Weights of a small mixture-of-experts language model, trained from scratch on English Wikipedia.
Size: 11 layers, width 320, vocabulary 16384, 45.9M parameters.
Experts: 32 experts in each of 10 layers, 2 picks a token, a softmax router, a shared expert of 192 neurons.
Below are experts of layer 5 (counted from 0) of a mixture-of-experts language model. Rows are named router (the router's row for the expert) and show model dimensions 160-319. Each number is 50 + 12 x the weight over its row's rms, rounded and kept within 0 to 99.
After each expert's rows: a language model's description of what the expert responds to. This comes from a sample of Wikipedia text that the model never trained on.

# expert 10
router:47 63 45 62 62 35 70 38 63 49 58 44 52 81 58 71 46 55 48 48 49 51 18 51 31 50 49 47 62 31 67 27 48 39 64 47 41 57 61 51 49 51 19 47 52 59 50 52 48 63 21 54 37 63 56 48 49 57 75 54 50 58 54 63 31 48 69 61 62 33 37 29 38 52 62 28 57 42 68 60 32 66 34 62 38 38 48 61 41 37 52 52 70 59 48 29 54 69 41 58 62 44 44 34 43 72 41 57 38 61 54 70 57 53 55 59 55 62 32 50 56 35 47 23 32 43 39 41 30 44 56 44 60 43 35 49 49 70 58 67 40 62 58 49 43 22 42 42 61 30 57 40 58 46 48 54 39 62 35 62
It responds to: Periods closing sentences, often fused with word endings or quotes, such as tri-al., eng-ines., term-s., ")." and "".".

# expert 12
router:40 45 69 60 57 44 42 58 45 48 54 46 40 69 35 47 37 59 49 60 36 50 49 51 50 70 41 42 75 27 63 51 42 45 51 56 48 34 64 59 28 43 37 37 65 39 48 46 44 48 41 47 37 44 44 55 62 58 53 62 54 59 66 56 43 63 43 47 42 68 54 53 42 43 57 57 45 47 72 56 41 56 48 55 58 33 63 43 64 53 54 30 74 57 43 21 57 52 53 73 64 50 34 47 40 69 47 56 46 53 47 39 61 54 58 53 42 69 51 59 52 64 47 23 34 31 53 53 23 70 76 51 55 52 29 50 32 75 47 48 48 67 63 43 28 42 50 50 64 47 48 37 65 40 43 52 54 41 43 58
It responds to: Sentence-final periods, closing parentheses and quotation marks, apostrophes and score dashes, such as ". ), ", 3–0.

# expert 14
router:62 37 32 38 41 65 51 55 33 50 73 29 42 45 65 53 50 41 62 46 50 27 56 49 41 48 70 64 67 56 39 49 54 79 53 61 54 81 54 64 59 39 49 53 42 62 59 66 54 47 59 23 46 59 48 41 51 45 58 60 55 35 56 65 48 45 43 61 41 48 44 59 62 50 66 52 28 66 47 39 73 42 43 61 44 37 71 44 44 59 69 67 54 60 52 57 67 45 54 26 44 66 31 64 69 53 79 48 39 69 44 72 45 44 44 52 45 53 60 65 52 35 53 39 60 50 66 66 51 59 71 52 37 72 58 48 24 45 64 40 48 34 48 57 63 41 59 30 67 43 31 51 61 37 76 67 58 68 55 54
It responds to: Word-initial prefixes such as de-, re-, sub-, ex-, hyphens inside compounds (former-assassin), and opening parentheses before years or numbers.

# expert 26
router:50 47 43 45 28 53 56 26 51 26 63 52 47 55 48 45 48 43 54 49 47 43 69 60 41 42 34 40 56 34 44 43 66 51 64 52 48 21 31 64 43 64 52 60 47 33 47 52 30 42 23 32 73 60 32 77 59 36 56 41 29 47 52 56 52 35 47 81 57 42 40 64 68 64 45 58 49 52 25 60 62 48 66 39 54 47 49 41 47 59 66 69 65 66 39 59 53 40 56 70 54 51 39 43 62 60 60 44 56 44 48 44 44 39 68 49 53 70 51 41 54 43 25 41 52 40 32 39 34 73 66 39 38 70 69 39 55 62 67 39 53 36 57 63 33 41 78 70 46 42 52 48 45 66 53 70 72 52 49 45
It responds to: Prepositions and "to" following verbs or nouns, often fused with "the", such as by, with, from the, against.

# expert 13
router:61 46 55 60 72 49 39 32 46 67 36 52 60 53 64 56 33 46 39 46 41 63 49 58 57 50 44 53 54 61 43 26 55 63 54 40 45 39 51 37 48 78 57 60 42 42 49 51 46 49 39 48 64 68 32 43 57 46 28 77 27 40 48 78 64 53 73 51 54 61 48 34 55 50 65 38 55 63 52 44 56 48 66 40 54 48 67 37 47 41 43 45 66 64 64 47 27 53 49 65 45 39 68 74 81 48 47 38 67 16 56 22 58 59 51 33 36 44 54 51 57 37 67 68 28 41 41 60 36 54 54 54 71 42 53 58 59 39 39 39 31 43 50 47 38 41 53 39 42 64 57 37 53 27 35 41 38 60 35 49
It responds to: Short letter pieces inside proper names and foreign words, especially s after Pro or Grö: Pro-s-inečki, Car-ey, Philodry-as.

# expert 9
router:39 34 46 20 77 56 74 44 36 51 52 26 59 39 54 32 54 70 57 45 58 42 28 38 57 48 67 42 59 41 42 42 48 59 68 60 58 42 41 42 52 51 75 42 39 73 57 50 63 42 54 48 25 64 47 41 62 38 40 66 58 47 37 28 35 52 58 67 65 48 52 24 59 56 49 42 49 40 45 37 43 48 45 49 47 60 41 55 62 63 56 55 49 60 58 50 64 59 67 51 57 58 55 50 50 26 46 47 44 52 29 63 66 71 36 40 50 37 67 57 67 71 55 49 63 56 59 44 65 60 52 73 56 54 68 56 42 35 28 65 47 64 45 54 70 34 56 47 50 70 41 65 44 35 43 51 51 47 41 52
It responds to: Opening syllables of words, often Spanish or Portuguese names and Latin-root words, such as Esc(obar), rep(airs), dep(ression), conv.

# expert 31
router:23 71 57 45 67 57 38 59 53 53 54 56 66 33 46 22 39 73 36 51 33 78 72 38 61 55 30 61 69 72 37 51 70 22 48 56 42 42 60 58 56 49 41 64 53 53 57 68 47 51 45 64 43 28 41 34 62 53 36 51 34 44 48 58 34 65 57 48 51 54 50 56 37 41 35 30 41 82 52 57 43 53 38 49 37 52 47 58 60 58 45 56 48 52 34 47 67 68 44 36 49 33 56 39 45 54 61 53 46 43 49 42 45 69 52 51 38 35 50 45 34 63 50 30 65 42 44 24 49 56 55 28 39 50 28 42 63 61 43 49 33 45 61 65 64 55 42 38 36 52 40 46 60 57 71 47 53 50 32 50
It responds to: Line and paragraph breaks after sentences, list items or headings, before section headers or tables, plus country codes in tables.

# expert 2
router:59 27 65 49 49 45 41 74 60 55 58 64 49 51 67 28 68 68 52 33 52 29 46 50 55 50 54 63 48 85 57 42 47 46 54 65 49 47 42 51 52 39 62 55 23 70 58 49 43 59 59 47 64 47 55 31 41 62 44 51 62 57 40 55 48 43 37 41 56 54 26 54 51 31 55 68 35 65 29 54 46 29 49 42 61 27 41 40 53 55 31 67 41 46 49 46 50 35 39 55 43 38 45 49 37 57 49 71 39 63 43 61 48 49 35 67 56 39 78 56 69 34 56 49 34 37 65 43 52 42 61 43 52 43 36 49 55 57 54 53 66 40 46 48 50 48 65 66 32 52 36 30 46 32 45 63 54 41 51 51
It responds to: Mid-word vowel pieces and short syllables inside proper names, often after a capital initial, such as L-am-bert, L-an-vin, N-ich-olls.

# expert 24
router:57 51 48 49 46 28 77 41 70 72 44 47 61 36 55 51 57 49 50 50 37 57 53 52 33 51 44 55 50 56 64 67 56 45 56 49 54 46 27 61 56 63 55 48 52 43 53 39 53 65 35 49 49 42 47 50 56 59 45 52 35 31 60 29 68 45 75 46 47 62 59 29 34 40 44 29 50 39 62 42 53 37 60 27 65 39 50 38 52 34 48 43 39 54 51 33 45 58 62 46 49 41 53 60 38 52 46 55 42 45 25 32 48 55 56 45 40 37 68 63 55 75 59 70 37 31 54 56 45 37 33 64 50 40 84 52 35 45 50 63 64 60 47 27 76 44 11 53 34 51 49 46 63 53 31 46 52 34 61 56
It responds to: Middle pieces of scientific, biomedical and chemical terms, plus some place and ethnic names, such as neur-on, hist-amine, Nai-rob-i, N-iger-ian.

# expert 5
router:73 40 33 45 59 75 41 55 27 61 67 44 51 37 48 50 48 60 44 55 36 22 38 38 42 68 40 39 48 47 35 62 69 54 48 54 52 70 36 61 65 53 56 64 54 59 28 48 61 58 60 37 36 56 55 48 61 25 57 38 49 44 51 51 51 58 55 70 55 43 29 68 35 61 61 54 53 65 63 44 64 43 52 38 47 61 64 51 70 38 73 54 41 58 29 63 53 37 66 46 58 47 20 41 51 62 72 48 50 60 30 65 57 66 60 51 29 51 50 58 38 33 42 44 68 34 55 68 38 68 59 46 57 62 35 41 44 58 54 42 52 62 57 49 58 52 57 47 41 29 24 30 62 68 61 64 58 42 66 49
It responds to: Separators with trailing spaces (colon, pipe, dash, comma, en dash) that come before numbers in infoboxes and tables, such as "Date of death: ", "age 58–".

# expert 28
router:29 29 42 31 46 30 33 58 49 49 49 35 37 51 54 50 44 58 71 51 64 40 29 42 59 46 55 38 57 40 47 47 57 33 42 36 63 53 44 66 31 58 72 82 25 54 66 50 45 28 57 38 43 71 59 48 65 65 46 54 52 60 51 56 34 60 32 50 54 59 71 42 35 54 44 51 48 59 72 43 55 48 46 46 50 54 61 44 61 40 74 52 48 62 67 37 37 50 75 43 39 50 39 37 61 49 32 59 47 40 34 40 57 60 53 51 63 35 73 55 45 52 51 67 67 56 50 64 51 52 45 54 56 76 57 61 55 46 49 42 75 69 65 41 58 67 69 55 43 37 49 49 39 40 51 58 52 47 48 43
It responds to: Opening consonant pieces of common words, often after un- or very: un-pl-ugged, sl-ender, crit-ically, bi-ologically, plus LaTeX math fragments.

# expert 18
router:65 55 64 61 49 55 70 42 40 37 52 43 27 53 33 65 45 51 68 62 53 49 63 36 59 32 61 62 40 28 59 52 68 47 50 59 54 49 44 22 32 62 57 25 51 54 36 41 66 42 45 55 52 51 58 47 41 33 46 52 65 36 45 46 65 65 74 47 41 36 43 53 34 39 55 23 72 47 55 44 41 32 69 56 60 55 51 48 24 45 41 26 32 32 67 52 36 56 40 53 56 57 67 45 54 25 53 52 43 49 35 42 53 25 52 61 69 50 27 57 76 57 52 79 65 60 44 41 59 50 51 60 48 52 60 48 37 42 32 42 33 52 33 32 58 17 33 51 64 57 43 46 63 43 42 58 57 37 43 47
It responds to: Word endings in place, river and institution names, such as -ville, -ington, -wood, -burg, Rappah-ann-ock, Pendhark-ar.

# expert 3
router:51 26 67 56 51 37 76 52 46 33 45 48 31 43 30 33 40 46 46 53 47 63 23 56 52 51 62 47 33 60 50 61 46 49 47 39 60 24 51 67 59 42 42 60 48 42 69 63 40 46 40 55 58 53 60 58 50 16 69 43 54 51 50 39 44 19 30 64 68 69 36 58 70 65 55 57 38 30 37 33 48 49 52 49 38 51 37 53 49 48 51 72 55 36 52 56 65 38 47 34 37 52 66 51 62 50 44 56 47 40 56 37 53 41 51 61 40 39 61 45 51 57 46 28 39 69 26 56 53 61 47 68 62 53 88 40 65 50 56 50 62 44 56 63 49 53 62 41 52 55 41 65 52 56 42 43 49 38 47 64
It responds to: Main verbs after a subject or auxiliary in biographies and band histories, such as made, began, played, co-starred, formed.

# expert 17
router:38 35 34 45 57 40 29 55 38 56 44 45 43 55 40 61 52 63 79 48 68 57 45 67 35 51 56 57 46 42 65 65 50 60 47 48 54 27 54 62 56 54 52 41 50 41 57 36 43 52 58 71 40 38 77 37 39 47 44 56 56 45 51 33 35 60 58 40 37 42 72 54 61 52 50 72 39 47 64 77 33 76 54 55 67 57 40 60 42 51 51 43 39 37 54 33 38 44 58 47 68 72 70 40 37 60 64 39 51 71 63 33 57 78 40 63 68 46 69 64 61 35 51 38 56 61 36 55 35 59 39 74 29 69 36 70 42 36 25 55 45 71 42 59 33 55 47 67 39 52 62 53 56 27 44 43 51 53 59 38
It responds to: Consonant-heavy pieces inside foreign or unusual names and words, such as Sch, Sz-t-uk, Ash-k-elon, Sengupta, often after a capital initial.

# expert 20
router:47 82 47 61 60 57 37 38 54 59 63 83 60 65 58 58 44 37 34 55 36 53 40 37 48 57 32 49 35 33 31 61 30 51 42 32 59 45 46 57 55 39 37 49 67 51 23 41 36 34 56 62 45 53 48 62 53 55 62 42 49 42 46 64 57 49 58 30 31 42 54 42 32 34 54 63 47 69 58 66 45 47 42 46 49 68 43 46 59 52 47 61 41 49 39 49 45 49 45 50 38 45 27 58 55 49 53 42 42 45 48 57 30 85 55 56 70 53 37 17 46 34 37 48 43 54 54 47 63 51 51 50 64 33 38 49 61 60 54 52 64 51 59 35 45 44 28 58 46 58 51 54 45 32 80 45 36 54 60 43
It responds to: Wiki heading markers (==, ===, ==History==), table-row pipes with a first letter (| D-irection) and infobox field separators.

# expert 8
router:38 57 57 46 51 62 54 54 41 51 51 27 78 31 45 46 41 58 46 56 46 69 54 64 53 59 33 58 54 71 31 40 64 31 41 31 44 33 67 62 46 30 22 60 46 60 66 70 50 52 48 67 25 40 55 39 62 58 46 51 47 59 57 42 20 61 52 43 56 58 54 53 32 54 27 50 38 72 48 68 51 48 25 41 32 59 46 47 37 75 72 69 44 53 52 38 76 63 27 37 33 45 45 56 32 30 77 40 47 42 30 60 53 65 57 49 48 66 30 61 22 46 32 43 46 40 43 27 53 47 51 29 38 44 52 30 56 73 50 69 53 38 62 72 63 44 50 43 41 49 49 46 49 47 56 49 48 48 52 45
It responds to: Line breaks and blank lines after sentence ends, titles and section headings, plus capital word starts at the beginning of lines or names.

# expert 19
router:71 45 74 28 49 39 42 49 68 61 58 83 56 46 65 57 62 64 46 58 57 39 52 70 60 68 47 34 58 73 54 50 38 40 63 58 63 52 47 47 55 54 77 58 26 36 31 38 47 48 53 56 64 43 36 57 60 66 34 47 50 58 60 72 64 51 49 38 40 54 58 55 48 47 59 49 75 58 53 51 78 65 44 32 68 35 53 48 61 45 22 51 43 34 40 38 41 53 55 59 54 43 38 47 52 56 44 53 44 43 54 45 27 32 53 67 68 37 45 44 60 46 58 58 68 62 61 60 62 47 49 42 37 30 42 40 51 31 68 43 35 33 51 60 52 52 51 63 41 46 61 32 37 28 37 31 57 59 60 39
It responds to: Capital-letter and abbreviation pieces in tables and infoboxes, like Dec in U.S. Decennial Census, G-ec-ko, race codes, and list fields.

# expert 21
router:52 35 47 55 40 63 45 55 60 55 42 66 66 68 44 29 54 21 25 67 56 58 43 60 50 60 27 66 35 51 50 49 49 62 57 57 35 54 41 61 34 46 50 49 46 55 59 65 40 56 27 59 49 45 66 53 48 64 59 50 68 59 44 63 42 46 46 79 60 34 34 47 66 58 60 50 51 56 52 47 47 39 46 52 60 52 45 62 36 52 58 70 63 46 54 66 62 42 39 52 53 41 51 49 60 60 41 38 50 41 51 70 49 64 53 61 63 84 36 52 42 35 25 19 39 61 32 53 31 58 33 49 42 63 60 56 71 69 29 54 52 41 38 61 43 47 61 69 37 46 29 70 39 65 43 43 51 46 52 52
It responds to: Conjunctions, relatives and auxiliaries joining clauses in narrative prose, such as ", and", ", which", ", he", whom he, has, also.

# expert 15
router:38 30 59 32 74 19 66 51 49 38 36 46 40 55 44 38 50 18 44 53 35 49 24 53 74 44 43 23 57 49 53 45 66 42 48 17 50 40 64 58 63 45 46 57 42 49 56 69 47 53 30 50 75 53 67 59 59 35 69 55 49 57 47 59 52 42 28 44 43 47 51 47 59 54 57 56 48 61 33 52 62 55 48 62 50 53 41 44 39 50 53 75 40 38 54 56 64 51 53 47 64 46 37 47 42 66 36 34 37 49 60 50 50 59 63 44 48 40 51 36 45 58 36 42 67 45 38 59 33 61 54 67 42 51 54 28 53 26 41 68 39 45 73 58 32 52 50 67 59 16 52 43 50 41 37 59 43 50 40 69
It responds to: Modals and pronouns after that or which, such as would, could, can, they, plus first letters of verbs (l-anguished, w-ish).